From a checkpoint of a small mixture-of-experts model trained on Wikipedia.
Size: 15 layers, width 96, vocabulary 16384, 42.1M parameters.
Experts: 256 experts in each of 15 layers, 8 picks a token.
Training: a variant of SOAP for the experts, 309M tokens, 7071 steps.
Below are experts of layer 6 (counted from 0) of a mixture-of-experts language model. Rows are named router (the router's row for the expert), gate (a neuron's input weights, with its number), up (a neuron's input weights, with its number), down (a neuron's output weights, with its number) and show model dimensions 0-95. Each number is 128 + 24 x the weight over its row's rms, rounded and kept within 0 to 255. Numbers have three digits each.
Before each expert's rows: a language model's description of what the expert responds to; "gets" lists some tokens that make up at least twice as much of what it gets as of all text. This comes from a sample of Wikipedia text that the model never trained on. Tokens count by the router's weight.

# expert 57
It responds to: Quantities and units. Numbers and units in measurements or money, such as million, km, 000, 500, minutes, kg, inch, percent, often after $ or digits.
gets: "000", " million", " km", "5", ",", "8"
router:153108094086105149102126152134154102157139133100110124120107092091144092117148140098144115137108123120144122118155163134126075177132110116142089156126149142118165128173146135149166094145129142152102183123113091154104153139151119119179128135119160114139146132159091128144092100111131163152
gate2:123169127156113094126101119131117112122118150089126139117156110115110141088161144128141149115127145116152105163128142117164129147078123122144156089135108134158147126121144140157100122134136115151154063114142170103096158094085073112152174162130122135132121144085075101116109140141153121155
up2:104144158085102196099093105167129144164183100134084139121126100105105140085135130112156116117126153144127148129089130130097157128111111115135156116115100123128137118105126148132127158177091084118145117111125097123121121122134153137077145168113131090161111102113158137087121113131126119147
down2:144126162135125128096102108095173127076166143095146167115125116112138119150124077155172119133137104176100110125114128109158090103133144118105148124139119147160117146167108123139103123123101129105138112098149154107170130147132087113132133112194123100159114150122164127108093129150123177124
gate3:111118168113116141121104136138116150137126208100089136130119118167124116146118117124136129146110129114118095117152118143127103159134144116115135164126109110137103089129126112157132108136146165148128131170083109105074151141165121146181084134133135135114141158112105152138039138146124109110
up3:112168124112136125145150109130105107113145100137139083103135116129130133112130161115106159105145116077119111132114140113147102148133139098196147186114136085098151103187084150159146141150103111077153142132143092113132100133129133129146085145115149157161116099130123111145097090123125141131
down3:105134115084117136141141164133145140155168195087150116129127174131148109136131119155139127112103118135155135099183089143104096124131090110114110121122133131136144117130179132173135119133105113127069094104085131168097141155154128161139136135129180161133112111135143090114130128141133119157
gate4:078115170107080144135133127121120124133150158126147143117103095119119064145130143145115120140126132136133112091136110137145136148137143103146115119119135123083142150119195112181146089156100175114116120132071120150115165140122108137119082156103167137121122136150096120140130107112174142089
up4:110137110100101142122150181144102065128115124069130180128108143135136131127136177177137101125134180084150164101141111107150148159139142104102124129162163146141146156155123103142123099124121146107129126123103114132128130090112134161165102141118134124140123072127112093140128119108142161131
down4:135150160108131141087088122116118151154150191081131106149097146095114136149172121138121113133100114159163133158137120131084123112097100130106146122116123137189161136136080129092109138123117130151096096145097108129092135160103149120122165093088125110156136162124126150127115118145090126136

# expert 5
It responds to: Appositive and clause joiners. Commas, comma-plus-article and clause-opening words after a name or clause, like ", a" former, ", and", "He was".
gets: " and", ",", ", and", ", a", " was", ", the"
router:127100170174098116134159097154141171101162155100131120101106116151151155134105177111117111167144107154144136116113123152119089086110141091139145085117144077136128152129139136120120184148127140112138106141133151108105128151161143117164150123109119108090102131081143139131127136121183139143
gate2:104158102128129109150169080091145114105125138122141166107159085159139100138136140120153117124142115118112074173157113153153134123112152082127159086133167107098132103149101153096162144166151085116152097132121143113140141100132111160128137157146123109103107138134137168179117110131141131133
up2:140141168125091090099134122097142112127141108124147097103095102148152140130106141152113134117111158103089092146167126144117131133131146122121180147147142115142121107128163121153155117115103152160146128124155142190127147080162146167151121097128121133100148139146072095072141126153120128173
down2:148128123136113128157160142135184066157075119116141148111132097167142120127130143150097107143182111152118136146124127140139128154092163139092093099144181150083099109158133135141115121094147095178126128097134156136129136115118137129153155162110142150145102126149132114144123160084154136135
gate3:104106105119092132131145108131146107096159114149076176093157124158117167116120115124144161171123145110141078150106135127128140164113133129129143056130150106112148116095111122146118152171121155129138137116108135117105163112138113150153102110127172100073180103103115130148134100125120147123
up3:117105128141107133114110074131092077149155137146147126151126145140098083137148097112177112100162104121062136154153107124107117143135115114153128120114117116124141124148107083148113102079140166091126111123146144127149125098082119146110145125152131122118078097163121118133137178141093143151
down3:096138120138142102103142156096130121155147133156130156102148102129134124152121195119109142106124124162136107155130127126113083128160126105113133136168131131121126186141191083129178123109127108122114121105094131151085129108157089135145154113123120121129138167135100124122176148100129166077
gate4:124183131135103161112132072118111169137112118155108188127141091105147145145126142112152173130151121162128101127073132151147106117147105141139168080107115126157087159104132124111152121122103108103144145116147111102100091158135131108142176100129160121132120120111168140133120163154132129140
up4:141103056156121109141116145139113111175132103124142118101129157129121131132128140106162126110098140099143149115163146138135153119105108111120107123144145117118132148098152093119143139118127154121188165144155114158112161129103185154181095136183126118074129142089155127127142150156134129160
down4:124108169160125124121119124136109113105173126135085175113143120109119143121090125128177134133194111149130103073127157118125108146131114159073124125119124155120150114136120120136116137150148122103100121137105156162155107132168101109127185137159111076171108135128124104134112100110167108155

# expert 53
It responds to: Clause-starting pronouns and connectives. Pronouns, that/which and connectives opening a new clause, often after a comma or sentence break, like later that, , he, It was.
gets: " that", " This", " this", ", which", ", he", " also"
router:147127130135103116085158138088148165094128114075108180161118107090146099092106124143154101134148115153092114119114119143088100114117132106173154129130114093094113102155143146119172167148102072129114125123129092151155139149137157140151112132095131096138149136089150150146126125110137112137
gate2:155143106115147126123191132146118145135157139082099131168110105111149072171107152099107154193114136102106109142147129150164120105120128122147101135139129108169106115133120111108173119172091123165116134110165147144160136119138102168137160115131128104183118139158131126144118139127126115108
up2:127157147151082124089127128127149120157112141141109107123136109151125129111126181118186094142160143129112104151150149124155160156143152086155104191100158118093133118157106134110152119162146150123155160075079133179117133166112139113138119110172121146122136150135102130110105130120131136145
down2:121145119123111125122091110139098113128148150128174161165137127115123102156079153175141159122150139091127120188135157127164088140103159118132140141152163136154098088135113108117126098115130134181147136147153163151127150096137119106116132125083115142154136121163199132143126136125100138149
gate3:144131160120139117080104121134119191120104129103107150164147084096102126145149125137178142095112149155117148131149153116108118141109165129152147155134150133095140104111128086115109145140130124134127102107103129119106145091114159156163140115098164164121136097072097119167112149123132187122
up3:140121103145119137131144123142159118098107154079100156160144076105118127134145147115136130159113106127181103103151098102151108133127144126167112156112138096148154147127166127126128126148160149149090149132144172175125117152124117161156183124112152147109158166131128154113093066142114137111
down3:131122122099111146172098100138149097159157100142164105117124161177153134133107088127125140114105151130125091113093173155150163130127116145078133073138157163137135147149133128129116122136132167136150149091136157101143124138065121128119126149132102147140091095172138138123134134128164101165
gate4:123093147159127195129164152094116146113131125089153157130133111156126165137104145151103125155166103094113124104124159123138136117170111124131113124125160103093096102117155116106101134112107111148085147098148076162148153079124080126102119116156124135114141104164121156112115135161120100135
up4:102126122131098106106128113148140108152118158127133131138155134123141114084170085130080134155120153113163128114170129137174100101146135143170084156129156066133160112129103087120149127107157146106130127086133144109134099119161137090160125171115100113105143123167149157113094129112114108111
down4:187112141100098107100112108119129124062103122145110139124144133152137097129111208106134128131133179150147128161110138135106147148146134101146107142132152138163127134109168123134120087144106138134165090109124126093074134097125155126125129138146081130091164100147134135125113099107129098115

# expert 25
It responds to: Standalone small numbers. Single digits and Roman numerals as numbers, labels or first digits, as in Part 1, Level 3, Event 6, II, III, 2(000).
gets: "1", "2", "3", "4", "5", "6"
router:139103155090154175106114123089140118134130146155087149139097089123128103106115114104153099180085124136141145105118132178155134137101076102141140131106135152140141137118156131154132123164119144139140139146153127071146148135159094106142102101137132140146164099085079139128127149097117100148
gate2:117164126144150157116129084099115166107146156138131131090107129125144127107102110110140119129152145128128157181157128099125145123105120128140104121114117134152116126132134081128125081147114102135159114118101196110088098134118123101164166145089157107112169094114097116118193103118163142143
up2:093093163099157114145185130106105125122123117122121128154150176144117134170152113121140141152164153133103172135107142171135106140198136135152125120119109098160136153109079092133122116151152089117166126136135090140123122117082163137116106127109119138100144127138136090181109126122136117135
down2:086126137161123110154100170143094128158155145149131145125176128157172183090136139086154130107148146141128131170094133105141175136114137135144135112105153142129104129147134141140146160125123144100149103090071135117099102108115157123121123113099107089140117106120115098155156145169168151120
gate3:147137139157153122132116127120122081127127142122128165106100141152141133167151149141131173172113109099096096148115172141148130094149117143119104147101175081097175112153143134127109121129123131118140146098141127093164125142158147130153103108170127122102094142111159151062093170117118143124
up3:135189121118163128107126102163174155132099136113132157111080137126135149106103189140171162104146103144132107072139123149116170112124091145123106131148090110157146123127143111121099146140105143141103115135123120108150080134121124125176114089108123142115100114141133153104087098116108107111
down3:117191119143148144141079099112072141151121130099144136133167149139174087108140154107150136163105130163139138146113117154141104104151118127158116138126145106116143149114112122128133132099134135109102124128120123071120124172152139151130124152104143158118189130088154124110084112108085144085
gate4:092114169162151106127097111130148075173138138096076103121117109097108125103104153127155132168136115161141109132111132158169125134152122106117145105148119151107115109093154164148162139165120114097138092125112119123147114091118097107159163096128145107118134164120134146076115149168128113116
up4:081161105147090087124157118176107140111078136100132162110151157160158123137136085129143165100139150044104148116154142126084127104110114135128143129104126146124132167144131108093138131135139142142119141139134135123089090154157144151088123103130108133179119135141144151103120134129148112121
down4:172159189098115143132102140127136119124091125182114099146137120156138153157124133078064176166131150110119110130138149134127123147138127103139095153109109128119106094136136126152140147081121160110129106120156096135097119101128168148159075150156125129093118138103134144121118144121122115086

# expert 9
It responds to: Mid-word os syllables. Middle-of-word pieces, especially os, ov, oz, es, inside longer words and names, as in Composer, Chromosome, Deposit, Minos.
gets: "os", "es", "s", "as", "ov", "om"
router:173153105098142169143112139116160087130143115149100109167108101130110141110090120122121129095114092158165168135140135128115157106099090158093158070114154112135161122146072131120139145133159127118101173099126118122128144145135109153120136104142136127158117156152132088119091110092102119152
gate0:131131156169145137110129163086148146143137139121127135156109088147134148134109152159108139126098085184121157159112146140130134117129113108116126072156156154079152122146097124110111116117155099168142101131140112138092127103100209081116156112140139149123119106100142141128146113153157121117
up0:107121135158089126210147106150127126146145131137124108164103108103116141063146147128082145170113135138155087152113149133156105153128116122099133137129136141150160148151109149155101147151124096125124109097105159118112153132115129101142146140084192139077092133125127126130100124126121134146
down0:143178135084124139127122123118132100114113120121144102141130109098115098148108110081143076185094090117116137108145154159161101122181126166117152121113154114134144149115131113072146120154153132153092167086161130109130119135156118104095151123125161122136138142113153137137134146089091131094
gate1:125162147117190139167116106156142125139152126109144124165098160115080113074115119143146152095091111109119116141110155135119161117150110127144131122150155099098107145132068122146106161134112132146162141116124088099120140132165073160128127152125120107158146172132164122153129138160140144102
up1:123155080091116099127126109183091124110135112162136120155097116155126113127128098134121139148108139110100106134119084126089162170120142184121117138147136140145126123168154112098110090130155102115135140133117103099146170085140134178115119147078134092132104144136107115164083132124107155114
down1:107146115153124166128132140119143160162166143098112119144127145100100143182119152102085142134129093115168180146173151104100172141123149133149142090102157135147158114088142083113132149157100118094122094148112145105108144097126122116126138133136078104120124140125106165138093157119140110153
gate2:154121120097159090141112124135145109109124100079074114077121107139132143144091137097163169131160133118121131128101130154142124147105104096141109110130098124157175141104146120146132132102135111112107199164146129129144111128134109170124131129145127168154142136137176101159077145123095148139
up2:137108143100180115133143180131095156169081114153133089136117081142140105148092119152113124151101101116105138112113153091128112086117070107109171146132161129122123166155124099085142143116129133142128137174174141124143126132124154177149159135138121123100135138131136140094138132141147099110
down2:101114093128142111124183115129137149160109085135123093147108128118141130131120151113117105137112170131154133103146150182131167131117144148073111109130113165112151084125167128142156156118168127133111153135111128101140141124117168154090101114102142096083167171108112122105128113178155119141

# expert 41
It responds to: Mid-word letter fragments. Short inner fragments of longer words and names, like r in Magistrate, ud in alluded, urg in urged, ic, ol.
gets: "r", "ic", "ar", "ol", "ad", "ent"
router:157109101130128144143123141134142090155147099142120072149123122102127101112141123096138091083114129152115084144131122134119100145113081132119139115105152111154109130135109112097077143159166113117106146120143109148161134110174100121127125135070081148150149137147109106177134099117155074148
gate0:126082088110124089150152126102120110142144115088127135117090134100157127141130192112131142133114143143136145137135131066129114146125131074111090136132120114128126112068124122117113090183107099123110123081083114121165094113137128148157162135170132127103116159115151144128147159159121129128
up0:089112128106087119102144122119098160094111178156135144138131150114112126111123071131124114119136131188124133107127113178132127107146136118121120153094136088097170144164113107153188115122112119162139158167130131109117127111109165155154108138125101135107187134109080111154145111127129118137
down0:102114112126093146125100110112151158110075132136170112136145151116118118144134130100102167163115175091114102141142119124111137122123139114079136136130089084164095160125135115161154105101146156109134137136171103090150116134158175125181137146114107153094128110128101173128100149129148142103
gate1:120143151168208101120121118168113099113120091106081117159120140135172146124082143105121148106101148142118084155147107127089089129100107134114101147115150125111103075132142120094108124120160154109112102126150129101149127125148107142125147103085109149122144154138124139178136105124129130103
up1:142147122153109130113147190112186124102107084125103152109134127106123113132096105144135094153099172102114153131123150096134132111131199093154141110124120119124130171149157129143129120157100117104190107120115114100117148144130146122123117086137181076100151140118110114127120132157132127118
down1:093121156149071149103137121117141134099141125155155169141123170106153127109153160131163106172121109153165128139163123132124157147144113106139104116136121162127103140152186130097099151122150130142174130104100109136115104151154150140101071122122140160122140105169136108103112183132116106114
gate2:176133109137109111133114131171127110144137116116153123134129116108103138130083099091120121098131155113138114132124101095140084119117123133137139073152093134143117118160171143104123145139089132168118126182168101138131130123171167174125119115111135159107124120162131131144121132181097059105
up2:170119105124160129116120103130104138166132104109163126101124076117151091163124120085150132127138132163144132132108102117137112136106179128120100085136093134169136119093104100118158119108181148151155133068131150152105176145119124117105079108115101145134119142147105123087152127127119110108
down2:118118123136114144113093097094084170133100177112126116130123140176139160090120119181130122117116139106103144094111092077126163137102119087116131144101141121092130143166132159189096159130143142130132137127104136121114104134131174157139109079158108144148123132112122124123097129164100111144

# expert 48
It responds to: Mixed line and table tokens. Line breaks and table pipes, plus month-date phrases and scattered words like war, U.S. and met in prose.
gets: " |", "| ", "\n", " | ", " in ", " |  |"
router:151119099090098146114130144147171097131138105161136106161096110093158100118159098086134092122118082156163142094163126133119121129112133161139147127082156113167149129146087156131093117139140143120125154110152108129141150161134113100135137087106110109171113127137106129164140109097135099177
gate2:159169064106128106119148123151138142144126138081100105135124140107126151094153103102116078144140144131072108144111128124157116086130084122110100093127110148174115127124104149132131109121124146123116147139132140126089138145130150163090131132133115122141195087121126102134176150108113109087
up2:144086116149124123132148114116145171127159131147090178119093152124126096134105122171121147121128143107134140142134149099157170142127126094134091109112120117102140148128172156159128155116133155113093131105124149157106153125116097139100139096111172114103076194116151133153095095165140158135
down2:145131141119158095085133105126155172101154105087150156101122114092165111144094163138147103111105158097127120085157083140126153162126102137138111124132090093105096152108094151106131153130079108160163148136125155110130136119114098159094124099172125124118114104133138153158121142131150125105
gate3:098124138145110111110141117107093096095116123070139116119124110159185103159155141160149150150108124172088138145144121132160143134122127046140133117084115093134130130134121140133197130127138092107128146155133139109129134106143109128108120169118135148089150144086117096101124122103141131149
up3:111144144065120115112100153135154096045120130095150153131157144123142109124128152095115114177138182136116104092098119138138139135144106167101089171153142105138140148126161123129151126109141107120139137120093110133116124111112090101121129093125153160113114168102152123117137144110136160165
down3:082158144133109125093106123105161066140148108115131096118132132104113102141114158098089101138067126113141128113161125126081091114127143167129084110132119115110104109121175129106148097152111116147166164104149108122132126139133096103153137167145155125075146128096117148161152133142135133117
gate4:101156149144123070137165103166128134141150093131146108099140085151113114142114103105125137168105113108100104163109143146115130117110126167183128079166127136086143090128136135127132098109121144129155167100108125131124133102124099149163149135140131072176134144131133116159096119103119129089
up4:158160111128104144164165112150163131093127159082124128114095116110122111128137167113122161137106144164132142111154114141102158142118104161130133103112125107143138174140148166097082146090099156160087157113104106123125139133152100136175143145145155156110159087102087160123136146127139159133
down4:124097159145131169138119133147135150120081144136128165097127146105172102112150079097140109138177142143121116153151118114131146116180104106160134097101126129116110109176163111117086127117119138100106160106135125163133140109144130154119116129137100103150162137154114182140118091150114190134

# expert 39
It responds to: Possessives and pronouns. Possessive 's after names or nouns, and possessive pronouns his, her, their, its, often before family words like son, mother.
gets: "'s", " his", " her", " their", " its", " and"
router:154106110133118170154168145168143154110137140163133108124112123145140147162117116132106106121127111161135136110136124102096178161137108087136125098099119113082096104139121152120142136106163152071143122122147142130131102151157103109097129134084171115104080148078108171147150130130137153159
gate2:125112180118129107130114108094089150143127111075116112133094144142113094151168124132113127144125150141070115119077162101113131100101101140136090151130173141149147152144111139141140121139115114135119132130132160102075121092130162088140126147123130067170159122113155106148146141109117116166
up2:173093133133150124129112150172171109165127118091141082116164123146099123132130142107115144109103114149128123101147117128126104152102099133109084151128138087149140136110123145104118167121104166159140077094107149118133124115111131081099156188156150155141117137137143151155093094101130102109
down2:118188132105134137157126094180129117103128128109080164122136147163117160146139149093110103138088184138136128123156115101109125097097118112098105154116120158155124130113169114120132101143143126147165134119135143074126179129105163174115159115156127146126124134135135133153171115141113104162
gate3:090101118145113189140129086130124118104151161110107159122124138119097175116097176110125147095134095127099126120126155175094115137147105139078120124145118108132094078131111121095145127127165118128153093153139130093159119126120095141159132125133134143111106132149057137124171133103128118119
up3:125129121150115141101123112152126135143096137118144102143093126124120092137133174059103123146127108122146101109141111068173151071135105154112120162132103126103103127155165134125135112104138123169070134096158122133141110112150124107155132106104162123098104113174111144144112165124099097144
down3:146042135138151148155122094119121115176133140147118119135150132134089156119150139166128121083123174109129119126139180100080113123150157119118128134124151135128117118104135126155104081103115113107146123088113120106153120138126144120123124139160126148131119154124107104135119079116091167195
gate4:104151074132145137113141081155105094108157103122122144129116086123119127120156161139098151134127189071169087143144128117140135120123108132122134125134142103131135168124125096103147129107108157056121147099115108153141086145125146149130144157087113101131150163122160174109128124129147115120
up4:104126119137131157119088076095155084124173141118146141124121120136118138165115117085111149132150141117138134118119108188126115145079120096158094144121087156084147097141121102133147103096099119125138080126121138096140132163115158122155127107088103163138132135148106109146086129122165090136
down4:164149101153108146137116134157119127113125140078111137116119096108145131143154073085130124130098121123156149104153113107156122136084108140135146167099121111135115110140101127150115148091087128106170123118137096157136101198155149097102115106174078122116128107092133106131107129146142141089

# expert 63
It responds to: Word-ending suffixes. Suffixes er, ed, ing, es that end a word, as in thrower, beer, cooler, ages, plus past verbs like appeared, shot, set.
gets: "er", "ed", "ing", "ers", "en", "s"
router:146094112114091159086126147126129113161151114114121108148096098133111084105163099114146121144146088116122135118150095153100103094149125116123170156082120159119116107155091173115163128127107142145113157149156099127114123105113122100102111126161147119172107109165109107176156107155156129153
gate0:110121153138076156117118147125114166128139183141134121124158135164095131110157097108127102128163140118140158159134100101124121077135157120121088173096143130138126138096117095161178113119075110132131133164134101090110105116129126161137103100126124193110122117101110106151130133151129157120
up0:172118108155129104124122155121107097149134125155119098106135116069173137122090107120099149146155121152154185152118169129149123126148143140123107122094171090138140086160088103154113187165115139144096111103120145126103101128158110136121102131118156146099131179123145121121139114112120127106
down0:096176106139118120154143156130154138161094109182116160151141167128133116112095087173132084135111145089140083104113130100107119164106129130121102070129145152154141097136152125118125101106156144115087123126151187134107114087140146123100097105140121138129163104156127145117131113124144124133
gate1:119145159112105139123123163141159131072091142144129112130096130138105162130089146123123123129139114132124140145116152123117082111106141153121151123154105136142109130126137168126095121108127129103111124112139154155121112103077097156102133100153151130129145130217090162142074090159118176111
up1:185138168151140102136127125174143126136083113115111166162179107090161133130109124120138105126148117169113166127146195130112137096143104110123146118091098124107100154134109126152152117119154135108109114134178108092152140152143081151140128113087154144139127144122133090111106139123122102118
down1:107150145160147088146115102137160110153100078084149102119086134118129125149137125125116138121140163101099162140152123105141121102097097113155143144133118142136096149138141102129103133132117113148124084092121144157141084104140121149144105113155130156162110144169112113112123076165202156116
gate2:127143156154147138100128139129119129127149171123149144113092142176096146071090138130089135103130122134129132132146127093119124120083063115108122167129083151115104132084114169171107090124128128177148126128122102104108141136117150148133112118113095129143128125109132103147133132189164160106
up2:097123134121100095160082119090136174099125103112147052149147154155146138128171104162098145153119146102174110113109149154131136086144100121106136139120089143145140127101138139131144107130154119169140123126115159167153110091150143135114130144097130106115162146144151123140132125155119184125
down2:118126102105100121118125146157112104134130146140166108176107106110095137125105174125146161121119090102106127156111138124129154122101166126176205124088113109161157107152140121112140106101169097109110125104115124133117112174153131090099123130125128089149156127117092128142126156114084134098

# expert 11
It responds to: Word-final suffixes. Verb, adverb and plural endings completing a word, such as -ate in compensate, -ized, -ly, -es, -ed.
gets: "ed", "ated", "ate", "ly", "es", "ized"
router:169093113131168165127130138137127091164164124058102124154115117102117121132136123163159146108086126150134154120137136125136102138105124125117146163126152158141102148116133170092160155141069139146163113082095126110126149136147079132129121162115099157134102101156142130136130100096133117157
gate0:154145139113118123132093123147110156114131126092117082128118141139110116159159150118122141127089156136101124148135101118150167134085113088151144131148142108145061118120133140151180155125100118141098083105136102118152104127098151156076112107141179126160127159151113105125113163123094092158
up0:148097121158123152143119106148139132108124135133109140124159120092092132148135141142121166146162144116093161135112159136118133105128168120114092116122140118163128156124066173066156153094145126122113135122150131157105104187070113073138143105113143153117138104141125122139121148114118074138
down0:138153069153134127138098135122114141141068123102136128093135187130138126096094162122079131134128188120101119152124100106151111131134098142103146114088090098124127126135158121150121127112163170200103152113136119116138143108146145154139147097126129171118114141100112133136144139149153142143
gate1:138127127121093127144135146111092119132124165135076098141141163121084138131122118150145085165117162131128105092149113137124141134136116147128120123162166087103097132176114140111114120137102138128107157124151099094101122153133065141139189111096125156132093123148144139115120090082102081115
up1:177122142169137142112122093141165124130152151121140124125178113134129173108162085123119092152113118141153134128137180116133126144115134113109159152143115118139136185072069145131111142122080159110126148119126127135117110103119174157111124156118114107134157095133138118092189120113125148135
down1:122135133081115133132142153092111084103106138109110092082137128127106167149115113143127125136183114086106142113128153097134056137109159123128143168123141124125095119115116103155134154137118168176110186119108128138129093156152118120113128161168133144115120152134144120139089151165119130160
gate2:142169111140160151146175139149132141107123159161142133141135126130140124157068107110157152073124151136128096162133121127142143160103115099120115137157129149090145104087141141155100140158172084112132155116102167132116137147117100132116124108132136170152086098101152146130175134119083110142
up2:112117143156121153135149088151160148099179135091128090126144139154151092116102127171154132128189139102152144135105135133102166140125072136109100126107093135155117123135148152129126120155108137168136127121144095144100104129148115118147158136118126163076147096096120145101093120159172141155
down2:129145167154113124138123165134155132128110153187130134113078105118148120132098144122112114104102171109143119135153100101136142135165138155140118106147086141123106141150108116159087147140129133135122102115113179161169151152133094117126130117138067149163161135150107157100163123166104117178

# expert 16
It responds to: Digits in tables and codes. Number pieces inside table cells, coordinates and chemical or taxonomic strings, such as 0 in 0.26, 855, °W.
gets: "0", "1", "2", "3", "4", " MP"
router:173080146086099125098147113141159095118100107155129099141114155094129109107183110107140102100103091161165142095143109139109136107113110137151156145086140123154166148135108142141108116151158110153141136114137119112144175154085123095113131104096118129142124141161103124165132152104140103160
gate0:126112130090146074123146134140140151133141081092127115160134117102120115129139103170147114150148112134146126159130116142112089163136107121190141128142139083118118120118133142106131111160114127150139140146130140157116175189088098163076126117115091085129154156136113085136135122127151107082
up0:107105139151130157119155132176111088138144182150072107076158123139156156110098138145139132158140153113139130160132141120131170147094131148137114145104141132138132144105103125133139107126184147135123078135106152186072087113157112107113133128096138155113118139139158121134147091127142118141
down0:126188126138133098132070150106123142110168120114118152110156106154140136106119116075159129143113134117142088166131166108164132099152146106113121154136119165120099107130130113138191118152150123131151168106122171161151140103136117115108153144155154109131148080135159128135128137167090139152
gate1:127182146150129133166159145132091150093191127126148121145104160136132105126114111143097143128128146096127112117119145125108128131155080121077189096150132174114108156123119102162137163174125140132146142071123155163112128137128100106168136124144146143132129137155142128134167152141098109132
up1:151105120096073140143095141113178142124123140158127158112155064089137135127142115136119108141112123171095088119164127134125145137152126119132140135106113135158120140143137128096101109100131098096113157161138096102117111151100134108147100116154100084145135130102163104130079085121113175098
down1:064116138139119139116097095144166122138133171139148107132123106119147126099156138123099131138091132126115178116098116170087105138088092150164136114127074125151100183150128104155102111118121116103140138134143110105097125100119139145080104102100150147113090150088143147124138144131100128101
gate2:179119116122113135139105115128094153087142137134117092168098122097148128159137110112146173162130120158120095148139155110089130106125147108098163105162123139135143098079147113147094141111135102120141080125125154091134162155122120121152166113180098098140107109125162115140113135123084156100
up2:122150125107144125105124166101146144127108100124153141095101140123116153130119140125174135157133116061137159144125146107137112116151133115121071139123114181153133098148125118132125117126130112166133148098127088118132081092155094136157096167093111175106152078120155130123085106171122145132
down2:152147106090128080074075156130127154129119128123102095124130155114139117083123131127135127120108126166155073142127135122110100129093130170125112149121138158077140100075171138146150175086113108094152135151106110163142124116120122122124139150151136086127125143136135151145143164124121102096

# expert 20
It responds to: Clause and quote openers. Relative pronouns, subordinators and subject pronouns starting clauses, plus colons and breaks after said or wrote that introduce quotations, e.g. which, that, when.
gets: " that", " it", ", which", " He", " who", ","
router:149101155163137123105113135117141128156125133122089132170104131113172099125105128161164096168159108151070098111136154129134097099137135104160128156140129112128139104166127154173141099148117090155138088127127116121148133121079154113156092130116104107153097173108138134156159093094131123134
gate2:126092144114140066119133126095107150163093160095106113135151139183119128144105125140085105112106129145105095152130115142139095181139115104128138133118124129128095148150154172144144136093104128148096155127111141076115129119124154156125134118129083096123152110139097132170151120151076157153
up2:133110093109136111121151154088119137137135126116150076120135128108122125097132139153080133100097165139118158140180144149161136147141155110148151147105132113129086153129084115114143121164123179123103148100086139157122158117115130175125114154113102155149119135072136117102118118158134113192
down2:156142103126107139155162111125112135138151076143143172122128094145138115130129140086092087128041120149107123117149179123091123119186121142144109109103134132181141124093118112110098096132108120136087152144133074135115134115125123148109110123122142103113139123101121141150140092117111139162
gate3:142186093132090112076109179077132119103119101082102130111141149111100143112157130117126153115104111108099120159101169136171144119132059121138134142100130158140141166118110130109080101123141117125108118119102112080102108106139138117140093126151122126143119100132122113107118109157152133112
up3:110155130127112145140110085134113137117101152122116149152173121137172133107133142128132130092179151089189094153113104115099145082151138105130147077117150134122157079127121105127143177157124146129153141116118141122125114128112107120136120116115134084148115149118067104134104179121121172143
down3:152145163110136126145159137119089129125122098133105142122166109132149123115123173163152173108141203159114142127124122143114166138122119105142093121103146140111112062134116111128090124147120135083149122112097111168124153138112140146100122133125125069138155101122122126143157103098106187147
gate4:121064158102157142160118106113108120118134167140091123164113101126180126121102129133189108120130106126119133139112146127113145107129086119148125104163122104131102106158159157148127168137094125117139116127140163132141130141157140128147103147120127124087083140113188148161096095146114100085
up4:130101123159149135131123122154119120138162144141129121141128113144147085152127122158166110113170136135165115121119153112179106118151137125157105132123137139110092114132145153142193134146132135120138112156136126100090062149123094118133106164120081099132102089124149140163151132070154083092
down4:130151156142133082137119132147117096130080139088106095135131165076128101154086088130119097107140109150089108096099127140159151137131146107142113158126117101166135097133102134132110125151127123123116100085096106136139169116098136126143122122147107142116112175132090134174145079153112175117

# expert 55
It responds to: Year digit endings. Digits after a year's leading 1 or 2, and second years in season ranges, such as 2(016), 1(987), 2003–(04).
gets: "1", "2", "016", "010", "019", "018"
router:167124138094163080090107133159137101097127144096087165146142124113160097118151152103143095130126145131160160148155105133106103092110097164165146141131156130169109139169153135112105159160129115081133104129143166141120114139155094124110177088112119122151141130140112122114155136098134137144
gate3:122114175118147158142099136165170116123143084146144157120183143127110137129106139154098158119151157153189109152130147089151117149112102150108088108154124126085119133117156089165131124158142147123123108148116118184166112119158104117165130127124150087159116129121123146120100133116132087124
up3:139096131110117135135126097143117119130116129082086109104107166111095112157107140101089157113111123133054147112147158154112131150182168152144107126094121133137119089091136153125112112135143148168120158122126092118114150068138121121132120105108149130157092125140145111156145092138168122157
down3:178164141122108121077114099152141112098141079092087124195112110126107105096126150108119140122113108110138104126135109144136097141145125181157152116131090104135154147135109151121091121103127120157125073105108112109133115126089146109112117134128122102133177146148130099119121136096107134077
gate4:067104161083128122153113113161119119154121131076158151124134113127134092139116153129146153135208125158079136113082151106136077129152105128120133139162129131151167121162124111095145122153106119145127131102128119149149130123170141139122148126125133100113142149137133084104109109146165132090
up4:066125120138111129144145100112153086167123145157151111154133113105136142129140111110112128106172098149179115130082129125130136133128112102122171098126108142136136138109120137117112165151052162082090100145132091174079151142165135126096121153144144141137138139120120091125127148119124109119
down4:113131089161142059108117115138182140119171144091117107133153139134102156132105091145106097149152111148095117146150116094093128131146116171136153162128107138117117157153161119143121132169141127121135121109155148118150147173124137107163101147110131115135114126157064097115117118114165096152
gate5:153144130151148086123156130123106138147112125119142099129127138152126135181089117110134108123114145101092188102135105175118111092163141162158164146146108140116113100163118153109134135150142155106145137102123163093095103137156134125106169129089104118139171153116161142152091144175127157116
up5:097124125129152130110139167101137129132149133172147150146136082125145120139105130132078106104158055109155144115155119136118095192147127148131131100167112129101141134109118162138133147110152135138129120116115138176161153095123143096158141127076081116074126126137126097088120132143137130114
down5:106152169144111090170116162150102138132145125128093149133094146103097098108152126122155092120081119222137135132133146136119126159140136115141158097114116120141142095096120120134146067122135138129158118128114142132121121126093083107154111118160127084122098122126126095154156140110160106130